Experts of a small language model: 12 experts in each of 13 layers.
Below are experts of layer 4 (counted from 0) of a mixture-of-experts language model. Rows are named router (the router's row for the expert) and show model dimensions 192-255. Each number is 128 + 32 x the weight over its row's rms, rounded and kept within 0 to 255. Numbers have three digits each.
After each expert's rows: "gets" lists some tokens that make up at least twice as much of what it gets as of all text. This comes from a sample of Wikipedia text that the model never trained on. Tokens count by the router's weight.

# expert 11
router:123067119174195147148161133144100097084114115083118094171088117128128131138117123126146177123136126126158046159159135153156161127129144123137113045074155166124104138068133153155083115153171137
gets: ",", " and", " of", " was", " to", " is"

# expert 5
router:147126126172118120135131069125164086063166130083149121133086141149106075137176096113168113159041110157138069145176158163091105174130164140157120095084113100170084126125161153158074085200088103
gets: " ", "1", "2", "9", "0", "3"

# expert 3
router:109147119134091103130171107149182177102193080140106096194143114142105126155132094113169229118109138112153115113124190095042131116140154123149120131129145109136055120106097129147120060095122160
gets: " the", " in", " a", ",", " The", "'s"

# expert 1
router:165159140162109065124108116088179128078150108095141163090152060136195104181132057101135141184095143172150086161079170182113124142100140202110146128106171156142102152162132178163087086127164140
gets: "0", ")", "1", "2", "3", "5"

# expert 7
router:151101137188103118134146080095113110124178105077088055131121085105085131093104137105144153110126131111109111116126111133121123108123210142144168119069188088135111170133146125152071105182175201
gets: ".", "-", ":", "\n", "|", " |"

# expert 2
router:109078129105109110093154140125101114105131095086122168153088088109150162127123137137186134130073087136137108166117110134114112157158100142109163078070101154152063190051150139192073099115132156
gets: " |\n", " that", "\n", " he", "7", "5"

# expert 0
router:157121125157113108072104087137145144111118078076097100143154103119176106090134089131182170168101169197150090164142151132156119136107177144128093127067118133182067161156172116131111068108105127
gets: " |", " ", "|", ";", " a", " –"

# expert 9
router:141110136166227163075114032125157095158149120130166107151128179138103111157128062101174130126095165147181084167167158117127165149130197172177093156105160170113120145128168126103084122128145131
gets: " (", ".\n\n", " \"", "\n\n", " to", "=="